{
  "balance_loss": 0.00229,
  "lr_router": 0.0009,
  "lr": 0.00182
}
Below are experts of layer 2 (counted from 0) of a mixture-of-experts language model. Rows are named down (a neuron's output weights, with its number) and show model dimensions 144-191. Each number is 128 + 32 x the weight over its row's rms, rounded and kept within 0 to 255. Numbers have three digits each.
Before each expert's rows: "raises" lists some tokens whose logits its average output raises strongly, later layers aside. This comes from a sample of Wikipedia text that the model never trained on.

# expert 1
raises: "ing", "zer", " |", "ze"
down0:115149117134115148111211162065131199160134114106132152119106146159161071141072098147132120217104120143116126109132121055094115141076100169154127
down1:163116072060107185092216123117155141076134047157136112138110127122112121166117112134087059105123122146070060105108130132131094077110099164147114
down2:117138121083116118105191141151113091167108133155100102121102185151083113105057133125093144112213112107068091134122111141124108177113134116138147
down3:100101167147149109155178098121159115133114165164144074149159110167076162104117148160115144113111088216127194197150143086137094081136080120146121
down4:126120128111089132183135183184137150121097134144132137154104120122200132076088108128106126100089141123110062128151112186081111095149154174100104
down5:098155114126154139101123132136141141120112104151132110115144155147120151114117129106224057139129140081050100123125123110082095099131174123150077
down6:154177149158111177115136133093150162185089088140135177134096085118222114189152152109144100110105144115143097171166156114123150103033115138097117
down7:083112132149151155159129145089098165165049122096067104118174156087109116107113165137075122097149086165166164126129143179108078096158073101199097
down8:069182134101143098121096121027119139117088116159116106120056146118142120113166144118136028129135101108120131152119151120125088148107118114115105
down9:125100157137152149105059085129143143134154167110128139188121121072152099169158078120106110191106175175159198131161117078123142188103156181126048
down10:117160129122115136054122086150098113095101123097082131163101098113175106118165123160086130158186138121126145176127122173132077094162117165115074
down11:127158115077083129139181148100085116150131139153091130133112119100170128094117120119102137135096122136151084119111117158112176080070162061160158
down12:112138132085096071096150108150156196159129130145120119096086136173070085095128152156145169133128094150149127140127132118081065112130124116162137
down13:159096125135108105167128104116146130138176078158142195112070167096121106135090136105101131083164149182140113187174113211141127075096180152137154
down14:129144102163149095152171155126152117115162115112135143178113135135101173200145156112207116116144051115100180100171152105114122141108148179186144
down15:127160109137085179157156136094114090214127096141112150174096107126128087082104168113096171096117151133127132143098112186079131140114106124106077
down16:159152103157177100144078103099078132111124105144114120130105126084146135129095165152136174159168154085106151147125202086169133112118153095095157
down17:064114138074143161053085170137076105067118054149163162086073090201122131153123092155132128112099154121140103172158097148079115130120141156177126
down18:070144130189163120130134063164157111136091190149118065106154140107148104127148122141153104176188097122110112129110145129137128130118168102073145
down19:159158108167137115098149152190143140184166140120174171123130111111104156158145177090096112145119157078131184097081144091175171188101119152161087
down20:130149081129065102147154141120126119149130135165144138131182111072182130128109164108070171130113091136145121177140149170083085144153073125141123
down21:117161095084151103123097106129148009143163155106083119181107151143115123143127128137178094149105137170099165132167110158080075075116225157110100
down22:143198080126150109118109140162189119108102147084141203138151116170177148116132127111147109120101110141134114164142138137156101131146130126163150
down23:129122096118151160118170085139127093163091136112089097108139132156102103171111129093128140116141083048165168119156114078107058148162090113132109
down24:165125141089083068123129152119090098123146116108130093110156172152106066123091110121139103101145138122159109187129165099153154130096153127131130
down25:160139138176125180133108176106131163124179103118111216153130136152103103079182134093136091117155122170100142158131077152083097160153133225156115
down26:164141112166086214102143144120105093099201065140172063082096124139116157124133136082164120126120134093210145147121128154140123119088096133158113
down27:108128174108177114109167134084104160114135116143137122165074173115130147119113130133162094156176084082155127113110092163146128130129111125122077
down28:114170182159144128104152097113126142162129131175087165134115156109126174099113171130196149142130117132189091096099154120157137166099151097064137
down29:173109131096092166141154156110078146109114095077087123130104147147054179150135165135154162096183112127122182119083112131109122149114069125083112
down30:133124127128146150107128141102099127159102126123120114147098142164126201161081118103185118135113124157169102093183097192105150101081092129107143
down31:133137157128152131119140128096162155111126166149149089122128110118145103122148166138178086151146169119153126110114127088086092112100124100116143
down32:181137081133103114150096094142165110099136112069107186134102148098087097081120122130143165086119178162078127176098101136137144191070101142192205
down33:099102146148072130114111095156123158188130141086149092099117089109186103092106128155150175112131162107181165179144158113143149139127160113117171
down34:139135145116114088117117108166195153161188139178123171144102112139162129110136147129128120170187181090149077099133100117180113111175144106101188
down35:128085147158115179117118170161117137185116106088157169147119109149129123146139111126122151116099063135094161098162110130118147114093105145198060
down36:118113140145146141122106128188147135128135122156066141078131116093159165108130100150106148112124117112167128078132113145172169144099121091128116
down37:125129073147104122083142135154097117052100141114150167110162050091133118179200138119095178163137110114088101152122180104112059104088147111122102
down38:091038146125141201154109164121115139151134142137114132128154141104194128181119163097127156099063150140098142166156128178159096166114123103096136
down39:173119093133080117160121105145155140156104123098169113133132116133204053096138185129172142185147140122161105136175115145119141145095193063157121
down40:090101135143196109157157150148104132122163169124130145098118193144120098136097109159135164092127091078097104154184104102141149155096145125102078
down41:106158085150114068183173120112110104147144142111149111122114117126098198094120086147113115144130068092116144159166129140121142104086150122136093
down42:174163105083182111076169139130065155095132164108102175178114126119120136091114168148144133127127141119126077114212148142125097122120178150154098
down43:139110095079088112072106201097148111123102128075083099061086117091115144193168170116122146123189159088120068148124069169141186073129094175143146
down44:136050095084079108101121085109126142141175074113115092124111094172133115104159136158104159115094154107115114152085115059167164104112149094150085
down45:163152060131111171126150117203110120118190149098059097108106115138115111105133123092107099164082131125153156141168147144140106128129098137081117
down46:092122122131118068137146119112118126177108126128165143140165137183173131004133153112169111125176085084190111070059136116180172131135141066148112
down47:108078062131191108177137151072161097122062139137105183109127121155119091156152135130154119112089066124110146089146120092139121077053086120181116
down48:144101080103060156119143170121131108181148145148158169147130096104120132074109145094170173144148179072144144131099109221120158148131095132122118
down49:136173103131113140122120092147152109112144156114105107192117148140147176100141146104109142165144127100075105154106135163154145138117112117089115
down50:086123020100149156103157143093138155108115130112069150112140127107191094110141131160137111138152131065152180136096135104143121180129119082219115
down51:158082099093084123170139142151148089122089106113136165151180119114205133196163163105041139056147136121167049124127080113180135105130070101168135
down52:189087130118095113113179076172098105175172079185143113083092048091102101091180137141136169118125107128127118123170129130161150174125172203137127
down53:107161143111121126095085095159175190058123176131161095091102145128110119111153161117176122128120117093098112102085081146132211087151156150090094
down54:115104136106143182105190176102050171141143120150152072132110050126132140161108139086106158132136130121132117096153135146064135097163133116160130
down55:107116142121119173118129104156132132070156189194080121062150097154102083140130151178155123093097142135148144147149143118061055085115147095162153
down56:078074123131102120152128119099114122186087135115090126135145102121079128121155117127162111123135112138110103096196130143120179123115103053124132
down57:129162144082127129119184200094080171136110137100086123171112133132123047089150179101145109162126047133125087129121106118055103146144130098160114
down58:148134095193097150137152135079142143133127128082127117135113169112111086087155146121124152104094090166116182122055132111142106082148086085148125
down59:104142147128176133113176143150085191184174115148159074098131130148132112142155162145105144126108218102143095137112165137107152137131194089147123
down60:126154065121151145101116068138115107099174088134141055167103114107133127104200126099147122125119122141132147093208135136094085148168149108166105
down61:141093205101144098163098151067111146138168131141166175102109188159133138183114127154179106122136075109164124148107102051113073113122188068180150
down62:160148183126139186102198114145149142142159120148077136153138133116111186147123135137112140146092106113083115074114097108170112110124092169145161
down63:124166152151164116127116080106133160110122156168151141034130074114160141128114082202100098070185139111160100096112153098139108110125119127154152
down64:116073117072128130161170124120098153136099205172124126164161147084152153137082073060136138158098127105120090077133112119161144083157186130094118
down65:098094175118194131118096126067090203103078100147087077140150122129168218187146152145095122134138113123139078071127109152159173132137115148125108
down66:161064135197156126112093170082115108121152129070173201160125139143149153152082111075115165075099109131164124137108164100190213182151106206122151
down67:100135063080085189175059086196194146141131168131071144187143142134085110090143155103148163096088146131128157100105109130114147137128138096134130
down68:129123143168150143150164112152129055134109138145175132082154101162149147111135114176147110080097126136083108134140127146128144074127164070109099
down69:113147104076105143137179143125124161148057136102087121161155134157089088120144174120188088134135128093132136117060169116115123132129144118110140
down70:171141131072135106147110159089103145117170163149126118130137082094107133139128131121083144098098141156096084143157168153120130147158117127119139
down71:090038080121098117132109164119121153084168103136165150099133135163139133187138140132078101118128118084145139092113101065098145122138092127176134
down72:128140118109118231119115158100099100142132141148122112119057095171130083109195141130182128124133131113117111109095121141171091110118119087157132
down73:152214123123133095103141156147160117093121116163079127112134160163103184156090122064062087097132129176140166110088132127138178136079129140098182
down74:147153129073171157165127122122127111183122067078105166098157168165105134121160145108124105135128104117111105107125150148135228160153121129108171
down75:181141137216099125113156091105125143149100083135159185076106139132130094054074142179189121088140168104156162116129141140094106115102150127085111
down76:119117111128192180069144173094158075161147148132128080095083119167155145075204116194142165137110082057090117098131127179181180071145111165148138
down77:074164115163155156160100158108133088146129143135169123067050126131109131136164091123099092166169162147118131141134147188157159134143134152118152
down78:155109130187162162165139124196131076107109066118144098135192132072075203147097104107048152125109154142174087129141114136111119176105170146072090
down79:097152182113102161147106166080152163128118125160155131123148083141133176091139097219161143071154097196101100142119116107139125159179082121129059
down80:103172161149168079091127105112122125149130149121118100189109152134113028114168103169111163150158120167112171134131189119111143155136110098165102
down81:178159104105126099138153150166156094102118146110131124107123101087139205101138122130175106116060161140059085124162094129143131154133124168085140
down82:154122128100182148142130151101128159057154135092067135109111118153151139177071174114141098109061168136158116147128120111128091110118140104120166
down83:112146119175133131170120131155120085152060181149136069128134118145148096135169151143173117116087142099126157161096154123127190134101140112146021
down84:114089120061192094174150124081148133139087105203157068137102105144163085128166127120141117135115140128152108094169071115180177106119078132140119
down85:188165119208114144096178127121137101097154115183073093081122074151140086176154144117102147078123141139126078119151113112169120127163147130150129
down86:124104154126112092136141157105099147168115081147229115098146105123129122129153075113198142108183138183137140147169148103159143143148164201198156

# expert 12
raises: "ha", "iled", "cluding", " “", "ices"
down0:155205094116121107089114100185109127112101124102124122135115118104113102178094118170150137162170082133106142123088145133169164135183120156118169
down1:146105080149057141161094119088110065174126133075022143108133121124096075148126158200134117140195158118174101051153073086128088133083107083139130
down2:105106112103187134120092134102070184142144114117062112154142146101128116080132171089161147138190178090172106104168132141140073150109111116208118
down3:115146123139193104129119154115094125081083153138178146106090151134077139147150126124063114122119178150150121148119142129081139185065104167091125
down4:152160121141137130129140166185113130071129132112125144073185102124126126172098111169195208104065113082143108175121196068191083163111146171097139
down5:162126124134128121136103150112124129164138092138125165118146106082083087110092063092171159176117122114083157143157127123166187198145115140143089
down6:158126105074103121181102169161131174151135154055122083110183144086161092171150092144175086141112132124145142126149105088113126123108169101138107
down7:081121178152154143131123101119158179115191158091114139088159157163107176137156119116098157134072147131165169114134153088174191124142143163153151
down8:132108155088147137139070162098120063122130084049103104129161085100105109167117102155160197173135069113114106163136139131115128163073097119080077
down9:143084078073155147095083120194110166126169090097089184127146122140137134118052109168106120156146135158157202184111098094145114169166190117129153
down10:109103190072163153105124122135106135132148150190105140145098166117147157112125086211174130122163160122144146104155168117158112084091182133097121
down11:124130125184137130152198104099144206147136140144075183110125170145107134101089111154109097121133131126147155152161135127184136135106122134128129
down12:107099133143119123116107132106121109166095127148050099149109118119148136117121145107114165208200131077106124101118223143101100098091116141095125
down13:119172112146204102152125135092177096122088134118117120081153072138113143128117124078130100178094061143131135091106140111069137111128114160094139
down14:143112121063096140133095145124120081059177107168115132129122161114157128103169095140112165118138087087149112146108132100070155108097114112125048
down15:160114074188144143121122108157160114130140092125159106114144090192071122136132172078138144119117098134094183136127088129140153160140169084136133
down16:127112124127170108103122138121102098093141088129098085097120086140157148112158125111139122160159086134143179140086100102122161109144162149096126
down17:130162079132094143120060144160138091130101151127122107104124108157145167147114129126191152152128143139148145140122091084056090080104120126106095
down18:110082144128110131106111134150094182088119166173112116086096161070130148151166102123124135148125133175135082087167179145161094143103127121141064
down19:144160069102126141096127151119139093117183087152110085145166153152130188131146118076095127126100093109112111151084091149115167163153120192209139
down20:151112129092141165092120121175105096154120089135174077124143155136095122144111134177134134120106115131126113111131078124101119130110166151122114
down21:102101078081109164157157120123193165139073226107107089161151150166140179113145112113078123159135123104155138125107094146139151193142066111135124
down22:101098131110168079060136121226197111134139075089148148131094118150095105139086149109122117110088070123087082142136107162078131150135159139103103
down23:120153155044055127137119105140106108147138118087206099073130193105213142142176093099155122121152129130127126132090112119142132136157153154127111
down24:143093149117103212178108089155167135163165070143113128181120149142120108113069170160127131133108120150071122156116152117107121155122112052145109
down25:115110088162129088095106163177138153101144148144135107157085122115125120160108128186131133088145134178173148114142133126110140172148112138178132
down26:108086147127122101151135089145146092078070163171124133129059096157094162154161115170160133093180204147135175157176110148097096104148096101127120
down27:190135086105111117177153101145162095148109027095126137124100066165100169113078187133158182166120129171131125099084126092155140128168095144031163
down28:164167183124162151157135121058091109142163113143182158131128100168076089146137102158161164116102115130102112112159173193115124101161121126146124
down29:116156141134119121159060097106189145101125095094115121111171126113159086119129142158122129096105121132102130140106084124086062168155063150085126
down30:106128145101160088034131114100145143101124119142178112152124177151141156149100109178116141119171115109090163146072142122118087125156123073162116
down31:113134136131152108074118059120158129126105146121185163111171105219128175150160105115120126117136117144105128150092106059130196078090133135133142
down32:066129043114222135145133063110105118131109127131106124154067123106092124176113108103099144201155093116110116163120118180106083102084181090109138
down33:209106113104129188115108142144115101124142102113113108089135158100125142130174095154156172109139137099162085112122124148188100092122139134188133
down34:138065138094152093119104086168178100075169143166164141136197085157128090123170174148145132147119095078117166128164142135115139074147190096098125
down35:151085170131152092090106051186090152113099099106078120140109145197132148144071162105129172114076091116162137105082156157124120176166153147133102
down36:111088169143103109129067139114126110040083160125152119134138113083142121123168083086099110079108099132138148077166111130134162093105147121120141
down37:129119114136173135115242148166107091136066185145144108218175087167150114170123092138177081131113138122117095125097126098164156140157089107113120
down38:123113133143122141077145177072120133147115135133122163139170104080157120178072120122148175092144108106076091114141116105161154044165153089136089
down39:139148131087048157112152147093167094067137077154115164150135114101221057134141070115140131125048111131118183199185123128174121125130122119160148
down40:102107113129136126108129132101188125140151136096140142137151107128092040126182128151089119189177104166111168116109146146083123126119101071140101
down41:110110113109146186086116174079077149071114156148098087144168162119149093142145119079091096123114178124087068115164161090109096122150077077118059
down42:145184130181126066111176193070169098106102146079076100102117120128142118083186120118065073121129120160117091103094142173115126135110124117127187
down43:120114111131097165150157107129165088205105122160213116167084167143128169104144131115110140167155118126127150143144130145048103132142148086137100
down44:133116109117127126133159179145131126131134092078092138144131133131125134110182123162127141099136165175167125132193098124130102127066157134092166
down45:113094065098145181134156113195138111119169189138140136122047099189111136192110151134151139126148094175119163098140160106131084094123154130148104
down46:110180128139146115129172177079102154185157132085138099101136110087152143164098176134125098128104104159131112119164142121176182116141118143157146
down47:140132130152157148104163104172115090132115102040154135107130106116129171122135116126119095121123129115123174136152091095117106133095102142172082
down48:165125133108120110128107091162220121153116104045188142098140083088118133095110092099113115133106137134083110088137124096152092160189143113099142
down49:110150145123144088151135142202096122150050127107099147132135128139096151201136146133113129145134143135103121112203165134120145107136113164109107
down50:107141178130185140125130112093073146126117120169151113114165170158191086093116113123118040114104166105150163210100101165152183105087099128077103
down51:142185144160124122104144140114126189131140115193017122089131153156089106154088130083196134159094085143170104129236095107129092163140144173191135
down52:121068230101063128159093137144161102138142113122145225127103158095135162156113132103139158158113101119117186101163167149134086151105128128135144
down53:157106101116189151130091125065094139083135154095109126131142159085067126100104137123109156127104118114178105081161154069129123120145107037150108
down54:141095112177130168148088053168145088144065122112144122090124061169147130163097090092080129159143084159176119130135085128096166137143164096103131
down55:120157091100115137136127149117151113106174113114098085143156105097140161113166145153155126106145132150172183204148110143083125133183152122103080
down56:103105147101114117150153136124138104106109139158127101104115122103108122117184076161095118165104111157085116154106123120078166164119109116076122
down57:123118167174149081096137105145080120104094102153089163093109152127154153088108098144094091105026078146126150180118142085114180162117138168105136
down58:130162152123111174137032111172195230184135062111188096052117087100115094091140108137129083115135138127119122122141121158066145116123149131124139
down59:121126122122125140132134147190156144084136107141138093160088114139135098114167103178084143166071086046094147134071184132106141118157065127087116
down60:193177104170198116158101120117131092180201091137179055089086104161109125136122126188145156097121130133187114153072106160172070106102097105137152
down61:131144148133080118190148130091110091138116170104086139105113090113145103144148174148145123085086136143156075137104105158055147112128138185144144
down62:134053110114097136177056123128133086167089172180171167139116082100122104098148136152097172183100193161181149111079099122146060095127149179131100
down63:146132154191186139114127072087149105181069139147110063147117122076129183126145175127038138115148137151086159125096144123095099091131084149129170
down64:144142135100176142166184124100175093100120104091139123110189170088184158139151075156145125106025142136158224144107109113144113090103125127144089
down65:141165118180114115137125086138120135094124184097125040096140132104121143130137111136119114118105113152123102163111131151142207184097112111126174
down66:105144130128165106221108103134112119129132101133030123128186144091128165120135124102152124137086174127136088105111126124109136149129120158120101
down67:105091125146126178163146164086149134144164126065142174127123064108117101217166096083122144122143133124118124144165175110152144172138168183056114
down68:147066129115181106122091084209082168109127105129144131126171128151057144108138096137135154147183110072153104112140129147181174188173125071053130
down69:125165113123202138140152112098081160120155166134112154126142161086110154093179109207118114109102085152142123097096156123089102111119137125108150
down70:140124121135133136189088152059123165154084131112149155161162143175166176166113088112168129140130144107129150143178153133107115102101085117101166
down71:116124133107097119091068156159189145140091064046159160112143112163132156098121092205172156102127156155129083147157146107105097167174102150101068
down72:122143102030123126154135139151102170129136187132138124123059167110088151162097139165148162127198100149114122148104148090155117098141164093181087
down73:088120153150118122101085131112144138036105137160186142153116124174153102122086184123191065156144186096171194125105156113128106098111148089181103
down74:122116132098147143122162142064097074177092126137132047172105148135091106077142141088101165140080097090130102138116127153122114145120121124081137
down75:173151138098163121163144156129085193072167126132117115114110155141124084174142192125125140114191145086139181162084069121148143161154147165166152
down76:155125142156185183152110151100179109120224103080103163121147151173129124140141108134098142141144073094118152134122196163170088166070121160131082
down77:133096086064068151082152086217124175093096131115111115097129098162176156062185081158161134111172098139140106076109141191105108085136164100163148
down78:121169163152086157079165085082150186129187179140106170133135139173177082153134130121125169164147130144168114143121135195131110203110163155139090
down79:069119096120125130118101193098131142139087085121132102103078138090095169095083149101166134115103176077133202195115154159176151171143158147091132
down80:112129122114099111093095127133130088139054125094152117138169139123130190113169124098122080134202111056079129124106167182090145108104087099104142
down81:126105158187110154101117126114123102147154088086103139083090124090141094103170121099102075133162106099151124103168105120158168130129083076089124
down82:065147128052178150112148151103071138163154098133143146150142116052145151168119180064163046104142163104142117145126076148114143101075120143159084
down83:075182138159104171146103123126114128139138141146179145131149137121060040147147089130175202207118125119129113073164141102114169181115172122089127
down84:116070133115083120085111120149160158094065145122165119143084124109162102116127118087141101115109132154160145145089151202114116093114143113152125
down85:132133133206077151148125091189110132146106116099123169110181109045078099089086114096118083139097134119106055137170110092105139191099132147159102
down86:109129085169155105160157153119103124165142103205132176124092164104152154128080164130143128141125110088155131149109131063111120166162146075110095

# expert 17
raises: "att", "art", "a", "und", "ats", "ire"
down0:097123109103168124159152115114122142099186121158136166131116105074083142122162103165116148099164061153191109168115134088109172199146112155126071
down1:164128162097110131116128163165110147124148151118178074094149160120117130142120133142111078134133075112147119148143153157169129091148110146126093
down2:132126127126106094124100126131080181103123146113199128105101122089123135108151135176185124163103137146119107129187081096070129145130109135111081
down3:140110131122117057052171152138152096143110177096095197117118152101115175121097099113177153162133117115135134105159127142120123161125094103095133
down4:174171089131130114114181118129141116103128167122142112134157095122139135135140110143093114144114108132089105142145115198134148128164091124073164
down5:121114117100107084163073148151172160144109163087116101113157177073143120096107113145095065097136148108078078197138224164150110137144134191119154
down6:139131126182112152142126083122144137112149120100143120164145104198153110174102134112131130117117054164167126132150075113138157064128080097071139
down7:125178145144173128110156077144093136201118122113104135115077122154091116076163149065140088160131117132158049139111097135091119145130172117119168
down8:106128110144079187157081127171192093107066112105160112117180107123130138177134143131137145126220116136127142120128196183173088133172111111117128
down9:130084121161162069115118173117179070085093119129139116122114135114155172161146111115146129150149154089105170118088046128127149117146109012116162
down10:072168179166097171137165185049174094102101156080127139165080114129130151084119117144064100097105125140053147164134193071153134143148147109098097
down11:116093142093094110124096187094075128146084090095160133140132109092097136181110084169132138075149086136118106135144170083112109180136119124129062
down12:125077158110106095112159107117145156132137136168169166166103081180164099131176173155098132099079166129099134116143102166146038146126183135120125
down13:073167103186110089103137081102139120157135137107132161157141119199097120104161201134152150129089171115099115136087102133088143116180145094095101
down14:112100096125113192129139146076060161172188094139131115165154172158155156126108121093154121137145099174220117116158138121073172123134112128111123
down15:144157165113153130052136099187231108094087191152134129089101077189114178139108107095115059151165139121126133115077170108131150117115128210115140
down16:156132128191133090070107154109085151154103146111089130121133116135197142176109086099181092133107097094129088119130108185129100191136154076167154
down17:138094131152084072156146109163122191061170069133090088176148138140152175103107132084128112148113114114133150168082115146090090107149101163144166
down18:148132127128129096116102133107155158080154177079105122133191128087176114124138127084088153177128131099053104108116140138119107108102128177093092
down19:104116085119152131141174122157145171065140159127120167115085130137155176137105093109208108143089134133177142087126137167100133126063129160121107
down20:124087140132132115153175160167144100127138087140106108034121161138099189085106163123139118098098151079118128132155134144158185186121102123133090
down21:175168147132072139141141150164119165147104076094164111098105107136136135097105150104136142115156116067226174085138096170105134103139073140135113
down22:141191158105082178092147143101105091125094094180156102122058096168163150136082109099117128172135140128146106137107083100094117091068143107169092
down23:107145110149112137135079100095173114126103123129156149122114083096069137129117138104084078137086111156107152122141098065138158156113174125120084
down24:103165134126149103179167104134136098104162166167080127108138083198058192194126150242117112111122141109077200127058172141187158186185151140107095
down25:192154095107115117085158140153154092122146123097094128141104109109190056100139075097178092154082112140138112096156118041134189150125167136105114
down26:105085120140185065137102148120123134124062114113116132143171110121126139122111133061160113120110160123086114149118127113135146157127091150135135
down27:087112116098129113129142160141131167135122144117114079142134111116152162168038031154129166127143097118076122096157149140140077138133158123144136
down28:078162094116111137167118188065162162066150192168171151147111083129097174159115090209111152119130124087111172120121142088131131175146162121134151
down29:181104154115160054074129119113086102112190140127124042170127176112144163135175120149149125092103117143060194139122145121216133115139145142165107
down30:124102088146118192121101158122173173103109202121154120201091130051141103080104071134145068142052125130105210120135181150158177122171134074128179
down31:142134138141122135147157169146113116094104150085159125121155139198160150175104090111132142103137131109127151167149114092130073103074133128149141
down32:112121123138100210136102078142113209148151130065178126061107126149123155092087136075085092203119133133177116139089107092103103108127104149107081
down33:148154140223179154139140078136066144167101104145083088097149122077127140147139132116120102119144130110073056117160151080173133169132133188191135
down34:111139146171065097089101052129169083121089126140141098122107101138108201127134127187086141105138184148145070067145174110099123135139113162080122
down35:148138111141130155163122133123089152150092128105144179154120137137089098139087147136154131081074117055112104121096170090173171142107133152140065
down36:190120149113073082160107116097089072173139105099068151135120088099086207145156076130136201107138149165163172089128130160107062103140064115183045
down37:142064145089113106169085105151101163123113112110133106160199146132146102137139087080089107135145118101116163097112188100075148149097066194091114
down38:126097136164104117155065154136120107130135053183180176158151134175104115124117128154148106131105125133167138141109138091186107118173113120115097
down39:119143156112134159145133110156115137126119134172099099134115133114181092166115150104114098184128132084120115124136090172155149106123145089195111
down40:065099161135149106115167125147192058040181202148117138146090198145123197129173156126090051098111123101105101086131101118102114097096105112112101
down41:107138131128143141089169128100099133137140132143141127119131118077108121054099078183151072118149131103169071058134151135113160099175145190160113
down42:129126093178211082125087158157138212144082097138170104151077109204097113130127110119128175115201155094160154145154176132156139190137157108128121
down43:145116111126136158123146151111043131118119163175140081166122134100135117113139104111093165077091153167145061107117170122186158123101171112126131
down44:162135118150173145141145136135126096119106151139083136140133125120144168162183104140122041141128071126123074118130127123119155111073113149133108
down45:140111154124152156140129123182175143090115152094108094157141118169115123130095129129135142129129091184145132101092162127172158107134152129106112
down46:039153161101078093145079148030144139099152181173133151124184151131100120103112079140135091126133135179135148145108114105154142146120196178124125
down47:151139117105160156132141112078115052120127167179120121129087112074120144076149134107131145111121074170118152104152134161125090139077123145206075
down48:149079137105090136180152123169122106071125097178066137136073110142118175088145148095094162170114110127136103094168110148117140046155102081108095
down49:094102088094090158152095166125154127113195138141178128133063130113188127110184152090133152151129093155096127125123115139060150167169102137144074
down50:167198173171146132150189122125108122166111102075123143117190119132127145089125127131119176147122152098089120091062112122096051093097098096107101
down51:139178149130099049122132115124109130110146085164157079074169123203141109149109076154102149130063165210103187172187094092125148084150126102108104
down52:136175108105149126110102114184151097109110145146153192134175099111106161106125115114101124106091115135059162097181105141150113111142089139091122
down53:124121160145181149144139158142184174142095222169121087103133138141139127150176143177129147115172170131112109061168158105104153128140078195121204
down54:077129173111153139169059164103108118103107107155141132137147155177074101155132134084101147102138157075129186149209153130126162143073168147111168
down55:126124123104184062101125095124121149157134145121145100144098150082124093099138094177123131072063155130105112129158102140152096130103152172132091
down56:168158120187048122124090118157163110146079128156102093090142109078161070175089151173108110123165107126066120115099088117127166147107135067105042
down57:097127139072165130099115073162178152055128059094083157104058081121128088079158151126122129082123204135142092160152145168057059159142114127114142
down58:122144099098062197143155158105127126088107132098148054116134117110102125114144095152174100135096153076152132121134184126175208132145157145058114
down59:176115131164173152134085089102152159170135091138113157146125112146103103146140108181217109139110119070116126134159114145136061108077153128143083
down60:157121096125130094096142112101176156187125182157076148154080187161134151130103121167138138127113128098147100119115171163158097079116135146169167
down61:172048108115123060120200132100124180134162116115195118126107138153140123147140134111169170111130093151140148129096102120075109200130066145087154
down62:172123133089110104146100126154106167114118120122140130163140164085159106175133079159155112066148087153100131064046114130146116115165150126159131
down63:093102092069152141178084177120155142104109136170081143166133162084114094107157150123152156073102100153102124112178151154146063133119113118113155
down64:134133111114127068117121156164134034160127126052155117156158168153117041170143134103122182059165079084150179146104189111132125138180125115142091
down65:124134138148125144113074089134142115147095126115133095180131100140110149074118140163113098131118181122122074118166129106122091150162156130105110
down66:140165147129141119122116161179179155130128143076137146093101097117121161085095106099126102094121179094104160094111163131158153084175147114130154
down67:128114166140157129109124155076095109142111104135082135177098117166107093096117136101135158132113100116146144133168100119142138172093051082117104
down68:113142122139123127105214140158113126116110078102097042163101150161148138148144132137150148134089170187148124148121145126169083123152160149139113
down69:165123102086120064097084149147137071058117146105155145114109086054142083239129112085097050155135097121150092060150137092097159147143059178095145
down70:045147108115113159137130124091165136132150143119138131077147158110113127123145100156110167132135097156102153162115127170186099130098180143133166
down71:165160126155134133170112141091066125096108153145115178140076118183166045092145116133177155120155159194125141126134184109133111111136113153076162
down72:143105128121135133093129122127168110130154121173114093149158153129119083186111206137131065119114156101120139174105060137149129180065112133152063
down73:172168109163102067148157147130119136133181104164118139106123104116117051074123170141179108174146114119108078131156125166086151141155137070172141
down74:154131149141158173112133058174100136112178094131104121100129106059097150078162143133103119146109113123098125080109108099187106165152172097125145
down75:183186103155138119077120157181152111141064091133188134115120156092159106178146142162123073124171130068103141122149077136184141090137120111158124
down76:114108095122102141129134179166116153111153164134246123135099179101140150179131113109183141139057109118166104149139104101162107118090149102106123
down77:183099149138118121126086155147122140157191181155139120164110145136146156154081104186120122140135087097102155123108164098157109152160181108099168
down78:153155112131096096126122152198126163150160151134162103115178110163114155101112154129199104149130098162181110109087123134140162190139183120140174
down79:138145104128075134108112148070104146117158097124145084114103062195138168081155147128169168103078152133107166186184132185124204107154118202087137
down80:122126134163149198174151105124204109061109092168071081137169103152091135142092180098113132089065115109095153123145126099145189109109127175126089
down81:072113151124184124110117109123136107142100169093155128121159145107122106084127188127113078189111124173199150185107132163130128072121107102125177
down82:146076112158167177094136068130127086108157113091157127163139122181180116108105112128100172148103050048124144166061120142139170115097151177147141
down83:147165102071146175113089132097122123114113101161159133121094178089116143122073087093125179123112160115192138140172163098122174096142129150148104
down84:113150049154134173087180150135086192094114125121105122176092136116129127117101165159175196133145088110087129103108087155134140109104181122143183
down85:148092152133041104093145110133153110081169128126130162105121090140165137133166123097126077193144120129100129130144116098155144114144126093124112
down86:134088151107236123114131130152130062134135092159195135138163083097085129110186170134171107101167081180129145140096127113154054104156070138085131